config.toml
n_layer = 10
d_model = 640
n_experts = 16
experts_per_token = 4
d_expert = 288
d_shared_expert = 0
activation = "swiglu"
moe_layers = [2, 3, 4, 5, 6, 7, 8, 9]
router_score = "softmax"
normalize_top_k = false
routed_scale = 2.0
balance_loss = 0.00247
balance_bias = false
router_logit_norm = 1.5
init_std_router = 0.00938
lr_router = 0.000695
n_head = 10
n_kv_head = 2
head_dim = 64
vocab_size = 8192
norm = "rmsnorm"
norm_place = "pre"
norm_eps = 1e-05
positions = "rope"
rope_base = 500000.0
rope_fraction = 1.0
qk_norm = true
attn_scale = 0.125
tie_embeddings = false
parallel_block = false
init = "trunc"
init_std_qkv = 0.0264
init_std_o = 0.00591
init_std_up = 0.0264
init_std_down = 0.0036
optimizer = "soap_variant"
lr = 0.0023
beta1 = 0.95
beta2 = 0.95
weight_decay = 0.0
lr_head = 0.00696
warmup_steps = 60
schedule = "wsd"
decay_fraction = 0.791
decay_shape = "sqrt"
final_lr_fraction = 0.0
batch_tokens = 131072
seq_len = 512
doc_mask = false
train_tokens = 1225000000
steps = 9347
dataset = "wikipedia_en"
Below are experts of layer 5 (counted from 0) of a mixture-of-experts language model. Rows are named router (the router's row for the expert), gate (a neuron's input weights, with its number), up (a neuron's input weights, with its number), down (a neuron's output weights, with its number) and show model dimensions 320-479. Each number is 128 + 32 x the weight over its row's rms, rounded and kept within 0 to 255.
After each expert's rows: "mostly gets" lists some tokens that are sent to it at least half of the time. This comes from a sample of Wikipedia text that the model never trained on.

# expert 9
router [ 89 131 124 130 113 188 123 118 141 155  95 153 121 153  97 146 155 138 199 103  76 133  95 129 138 125 114 125 110  99 211 133 187 117 171 103 182  73 108 141  91 149  73 153 125 102 150 146  94  78  58 147 156 116 110  64  98 168 139 106 126 122 152 121 134 126 185 123 132 127 104  90 132 172 161 140 203 107 172 125 132 183 163 135 143 125 131 126 165 158 117 112 192 117 144 164 162 114  67 149 125 194 109 193 166 117 115 149 129 107  75 165  99 149  94 122 107 123 122  77 164 151 157 158 148 110 122 178 118 108 198 130 137  71 181 121 167 126  99 113 125  56 117 117 134 102 115 105 156 114 155  86 180 168 113 147 138 107 116  88]
gate0 [110 179 126 150 158 176 117 115 136 110  89 106  97 120 129 157 155 130 129 145 175 148 100 118 209 124 108 106 117 162 129 130 113  59 158  65  91  97 150 140 102 158  80 135  79 199 160 132  79 117  75  86  55 148 160 157  92 132 117 172 110  92 200  44 144 167  77 167  90 163 128 138 100 109 107  73 142 138 201 121 148  76 139 118 197 137 124  94 111 140 168 121 239 127 168 135 128 141 102 152  99  78  84 143 129 160  85 150 126 150 142 119 140 116 117 190  53 173 157 110 107 126  97  89 114 111  90 149 156  87 102 163 140 150 150 136 128  92  59 156 148 180 105 126  97 124  88 162 127 115 114 162 212 138 142 117 110 119 131 136]
up0 [118 186  78 152 162 107 119 117 134 125 153 150 119 153 126 150 100 186 137 171 158 145  76  91 167 138 123 107  97 109  66 213 109 149 140 197  33 104  80  98 161 133 136 163 154 121 165  94 153 100 107 147 207 164 116 107 147 134  96 106 121 172 172 134  99  94 192 191 143 135 122 121  95 119 141 114 116 127 111 112 149 128  94 160 176 108 105 136 212  98 140 159 171 187 109 107 145 189 151  87 130 110 107 167 138 113  22  84 143 117 145 125 105 143 102 105 107 112 144 104 142 101  74 185 136 100 131 122 113 145  87 112  87 143  65 127 147 101 112 158 110  67 232 188  85 113 135 162  60 191  97 111 176  75 121 122 137 167 169 117]
down0 [154 101 111 168 168 175 100 104  40 112  96 105 186 165 118  95 144  97 188 116 110 151 143 119 102  97 112  99 175 137  62 207 146  84 136 142 168 132 147 133 103 140 146  17 193 152 120 165 133 176 147 114 152 180  46 105 121 130 126 180 110 138 145 115 137  89 112 114 181 160 119 117 170 176 102 153  99 207  73 115 135 107 116 122 171 167 150 145 118 171 121  77 106 151 187 137  93  80 181 161 110 114 133 143 153 116 129 160  92 100 143  85 157 104 129 185 158 131  87 147 107 146 103 114 142  98  96 116 128 132 148  85 148 181 169 114 108 174 148 138 136 148 114 129 165 152 134 185 118  91  93 108 126 151 110 111 136 113 115 137]
mostly gets: "ford", " India", " French", " France", " Germany", " German"

# expert 1
router [184  90 175 129 103 112 126 140 144 122 105 115 173  99 165  78 136 148 125 132 150  91 159 138 116 148 155 160 175 128 108 139  97 151  89 163 118 161  94 178  82 114 172 152 132 143  81 166 106 120 196 112 126 141 100 178 171 135  81 175 145 114 115 106 191  76  92 107 166 118  95 154  84 122  92 195  65  56  83  94 115 160  91 159 122 147 165 154 102  64 139 149 145 123 151 178 156  96 169  82 149 120 149  91 147 117 173  85 109 114 104  89 104  50  98 131 184 115 105 106  68 160 140 113 117 137 110 147 100 144 115 139  78  89 133 127  84 169 132 177  89  90 138 129 138 141 142 145 118 131 131 168  74 141 127  67 129 145 142 114]
gate1 [116 139 129 161 128  79 160 150 139 182  98 153  99 123  91 105 169 148 180 123 192 113 126 208 114  73 205 155 135 131 153 114  84 118 150 184 124 136 153  95 176 144 134 119 160 111 162 154 139 115  89 171  83  72  97 164 174 114 123 144 112 152 100 167 175 103 142 126 128 159 120 131  76  97 157 161 111 122 154 105 129 163 158 139 115 135 127  74 205 124 167 137 119 112  98 144 124 160 193  94 119  88 140 157 120 151 150 158 164  88 160  62 163  89 144 153 130  91 139 110  81  89 161 148 173 146 140  68 111 120 104 208 143 113 138 115 131 120 160  76  66 154 130 117 176 108 199 139 130 101 132 101 116 126 134  84 157  86 111 117]
up1 [159 143  80  56  45 115 113 112 134 125 137  77 155 153 130 115  93 145 135 159 145 106 124 102 177 140 145 150 172  93 130 151 151 147  92 127 137 155 129 126 107 161 157  90 119 155 123 149 124 107 152 154 106 144 166 158  46 109 184 139 113 142 127 120 137 141 126 158 115  57 130 102 135 129 144 150 114 196 124 127 116 179 125 118 171 171 120 108 121 123 166 110 100 131 124  76 114 159 163 146 132 110 171 108 102 148  81 118 144  70 108 171 104 117 167 154  80 127 142  93 189  88 140  90 111 131 140 141 131  76 146 129 142 119  86  73 111 186 136  79 120  90 152 128 119 114 147 141 143 171 141 143 110 102 151 102 109 112 104 146]
down1 [146 146 189 143 136 191 179 161 145 119 202  98 123 159 163 180 123  93 107 135 134 128 128 118 158 154 145 176  96 124 131 137 181 153 193 144  85 226 148 135 104 167 140 149 118 126 216  93 117 130 115 149 134  83 100 176  91 139 105 150  86 128 109 182  91 118 193 117  91 142 181 162 117 147 139 144 114 118  95 152 136 135 105 141 103  42  90 140  77 116 144 145 118 115 146 141  96 103 117 115 165 145 103 145 124 118 128 133 132 118  59 135 167 145 122 155 121 186 127 134  57 149 109 143 115 118 168 127 206 158 128  80  93 148 141 108 107 120 134 150 188 228 108 195 103 151  64 126 119 120  31 119 131 138 104  79 122  95 106 133]
mostly gets: "==", "===", "====", " —;", " first", ".S"

# expert 4
router [128 140  74 134 130 148 119 149 141 135 153 160 124 105 174 112 169  96 146  44  76 160  74  74  93 179  92  84 109 117 166 149 162 119  76  76 129  81 125 118 154 140 108 122  97 134 134  86 139  99  69 169  98 176 122 138 151 106 140 145  49 130  93 116 141  63 152 150 138  57 123 137 137 159 143 134 117 161  94 150 121 120 196 112  71 116 115 144 120  58 157 115 132 116 154 170 128 138 122 103  75  93 120 120 156 147  54 119 169 126 148 162 160 169  80 156  90 142 118 124 138 107 132 181 119 152 130 166 152  97 158 113 113 152 110 176 155 154 103 108 158  51 193 110 107  97 166  90 152  74 139 140 143  99 163 160 142 160 116 190]
gate0 [102 108 117 187 141 120 126 101 107 122  90 191 155 105 118 108 101 123 104 174 110 145 115 144 126  92 117 165 166 154 171 129 148 140 143 109 111 134 129  79 120 111 138 152 147 135 192 159  98 175 159 156  97  95 133  77  78 196  69 139 174  96 149 128 139 168 159 148 144 131 104 103 166 126 164 107  86  80 130  95 171 155 153  91 111  67 101 117 188 111 203  53 129 114 128 115  92  97 138  66 119 177  73 132 124 101 145 104 159 143 132  50 113 199 135  73 134 142 133  72 111 126  74 180 174  90 155 113  83 104 156 165 125  88 113 159 149 129 117 162 162 106 125 140  73 143  96 122 103 148 118 130 112  84 134 139 103  75  92 155]
up0 [ 99  97  63 107 160  94 132 146  96 128 188 134 124 156 134 181  97 102 105 154 139 131 110 139 124  87 111 103  93 102 116  83 124 101 167 157 118 160 197 183 141 115 101 160 154 137 168 168  81  94 111 162 110 125 142  98 105 114 133  98  74 153 138 101 206 115 131 112 109 140 118 122  73  97 120 149 194 178 159 112 167 153 149 138 152 101 124  83 116 133  86  93 204 146 126 172 116 176 135 111 166 103 125 157  86  97 132  99 126 152 168  97 133 110 149 109 115 137 123 163 152  84  80 157 164 127  77 107 143  67 168 154 157 149 204  99 114 161 121 103  87 125  96 180 135 120 108 121 137 130 133 146  96 140 149 183 222 139 172 133]
down0 [124  86  73  87 132  91 118 147  94  86  78 139 103 155  79 126  91 122 104 115 110 129 116  97 136 121 134 168 137 114 102  83  82 128 131  76 155 171 109 103 146 129 179  60 121 138 148 109 104 111 132  55 144 150 129 133  89 143 160 130  59 108 140 130 157  49 140 167 123 208 109 153 152 127 161 146 155 160 158 157 122 104 118  95  91 126  62 186  81 180 183 142 130 147  52 169 134  96 121 127 138 136  87 141 170  99 193 109 163  83 110 136 106 151 143 187 166  99 122 124  90 128  94  71 101  39 104 102 127 172 167 142 144 120 118 157 126 150 167  78 145 144 150 121  73 104 150 179 132 123 147 106 106  95 108  87 153 122 201 188]
mostly gets: ".", " he", ".\n\n", ".\n", " He", ")."

# expert 0
router [ 78 153 145 122 149  91  86 136  80 155 137 161  87 169 152 102 177 104 140 126 175 154 115 135  73 110 130 140  98 195  82 163 113 161 132  88 106 110 149 119 131 122  76 134  59  99 146 126 184 200 109 101 135 137 181 109 150 139 145  66 166  82 108  65  92 187 153 156 115 138 184  62 173  92 148 113 111 178 139 172 162 125 164 129  76 137 123 130 157 157 127 106 132 127 172  93 142  79 163 154 110 143 111 146 167 187 104  95  80  96 172 140 134 166  96  80 160 126 167  96 102 135 108 179 102 151 136 153 123 104 171  96 134 126 126 122 165 121 128 163 147 137  88  53 146 105 117 113 118 109 159 124  68 110 120 131  86 132 129 170]
gate8 [111 100 135 167  75 146 131 127 175 157 134  77 124 181 104 161 127 145 113 130 142 186  80 114 103 125  78 137 126 115 111 153 137 109  97 109 133 146  37 111 192 109 133 117 112 143 162 142 123 142 101 109 102 186  96 130  89 189 139 111 161 148 155  91 108  96 116 138 139  72 124  91  83 132 158  87 133 168 120 159 110 148  88 105 174  81 143 139  70 134 113 141 119  86 163 126  92 130  76 109 128 110 113 137 141 103 135 154 106 139 128 126 154 143 101 115 101 118 138 115 117 177  76  80 126  77 149 136  94 100  99 115 169 124  98 190 163 151 167  83 188 114 159 149 116 140 131 156 152 116 162 194 109 107  99 155 146  99 128 133]
up8 [140 120 111 139 122 152 143 178 100 117 148 180  83 122 117  96  83 114 177 152 138 138  91 117  83 133 155 122  95 162 111  82 137 165 103  57 103  82 122 125 162 118 151  79  95 129 144 117 114 146 143 123 185 179  93 110 171 137 155 178 112 125 143 107 171 149 104 124 130 129 121 134 140 156 118 115  79 120 189 174 105 143 118  86 152  78 101 139 131 156 135 145 133 183 115 108  90 180 120 137 110 157  98 120 146 102 101 121 179 125 117 139  99 131 123  61 138 137 148 113 153 112 102 125 132 150  91 146 120 134 111 100 165 140 103 185 139 130 119 137 178  80 126  67 137 136  97 193 198 133  74 173 124 144 126 134  59 140  43 144]
down8 [143 121 128 165  88 135  95 129 149 150 156 128  79  30 120 127 147 143 124 194  82 116 123 143 122 107 124 141  74 119 163 159 115 110  90  96 155 124  80 130 179  80  99 119 160 210 153 126 154 131 141 134 130 189 117 142 139 155 140 109  63 117  99 105 122  89 144 151 106 156 143 141 171 158 137 157 145  84 131 116 124 103  71 110 135  99 168  89  90 144 146  61 139 115 120 165 173 102 171 158  51 125 147 130 195 128 129 108 172 116 121 140 152 138 119  88 155  48 131 142 125 117 135  96  95 121 120  81 137  85 113 111 156 137 182 150 117  99 122 197 135 128  89  88 101 118 117 117 114  91  95 137 130 136 140 183  74 165 145 127]
mostly gets: " |", "|", ";", "===", ".\n", "),"

# expert 12
router [ 79 142 162  89 125  96 114  84 154 119 175 100 133 146 137 179 157 171 127 144 111 154 176 156 162 142 154 134  98 161  72 106  84 134  80 136 100 140  82 103 170  91 192 129 158 119 132  75  92 157  64 138 170 159 193 150 100  82  63 134 141  74 177  90 142 165 153 136 150 168  88 117  76  81  89 138 103  93  92 142 112 160 136 142 175 109 183  61 128 151 110 181 194 158 128  97 149 130 137 134  40 133 139 122 108 105 158 124 123 207 110 122  91  95 181 153 131 138 103 111 119 112 158 123 171 147 150 138 147 107 141 213 116  83 139  71 131 117 113 194 117 157 141 165 148 128 119 166 137 160  92 117 106 136 196 144  74  62 118 131]
gate0 [136  70  65 121  88 176  88 120 194 111 143 164 171 168 174 171 108 118 106 153  96  91 136  86 126 152 103  67 164 138  98 125 133  96 154  72 143  79 102 155  94 178 128 170 155 162 129  99 108 112 110 153 108  99 116  78 130 143 116 141 142 165 176 120 113 135 132 123 115  57 107 143 169 104 156 147 152 103 165 129 114 178 155 116 194 113  85 115 135 118 141  42 113 117  64 124  88 228 143 140  77  93 105 145 122 124 122 107  95 148 130 130 132 142 158 116 101 162 115  79 149  83 149 107 114 133 112 155 156 137 108 106 137 181 137 118  96 141  92 132 122 146 154 208 124 138  87  79 199 133 105  55 116 174 177 127  79 123 157 122]
up0 [123 122 116 160  90 114 142 100 124 104 139 115 137  79 117 139 130 115 116  81 106 125 112 128 149 135 136 120 135 126 144  96 200 105 184 151  77  93 118 120 136  42  91 156  95 162 151 167 114 220 150 116 129 167 128 104 185 126 154 119 118 143 190 202 179 115 100 110 134 170 122 143 111 117 157 136 142 140 141 193 117 159 141 128 121 131 146 122 158  79 127 195 162 108  73 189 143  99 111 159 146 119 141  89 119 152 130 102 148 116 124  70 124 112 144 137 107 142  95 152  74 131 104 175  78  72 103 146 102  93 139 129 140 100 152 147 129  83 127 116  89 138 121 145 118  91 172 114 116 113 114 114  79 171 140 123 128  67  98 140]
down0 [132 159 115  68 136 118 116 146 149 108 117 142 158 127 148 168 142  89  60 149 143 140 159 131 119 130 117 104 150 122 210 160 130  72 224 116  95 129  83 119 190  92 110 142 146  90 121 118 135 134 113 131 124 109  89 109 101  86 105 137 147 140 121 133  62  91 133 107 171 141 111 150  85 152 171 153 140  42 200 211 177 124 122 179  88 166 114 138 117 148 152  81 156 184 125  98 145 120 181 151 100  87 171 202  55 132 130 153  85 138  86 152 101  93 180 183 115 140 101 158 124 194 119 142  58  78 196 143 102 134 137 189 179 119 139 123 207 179 150 147 135 133 143 138  95 198 103 107 117 172 111 122 155  88 131  92 148 143 132 154]
mostly gets: " became", " made", " released", " km", " played", " held"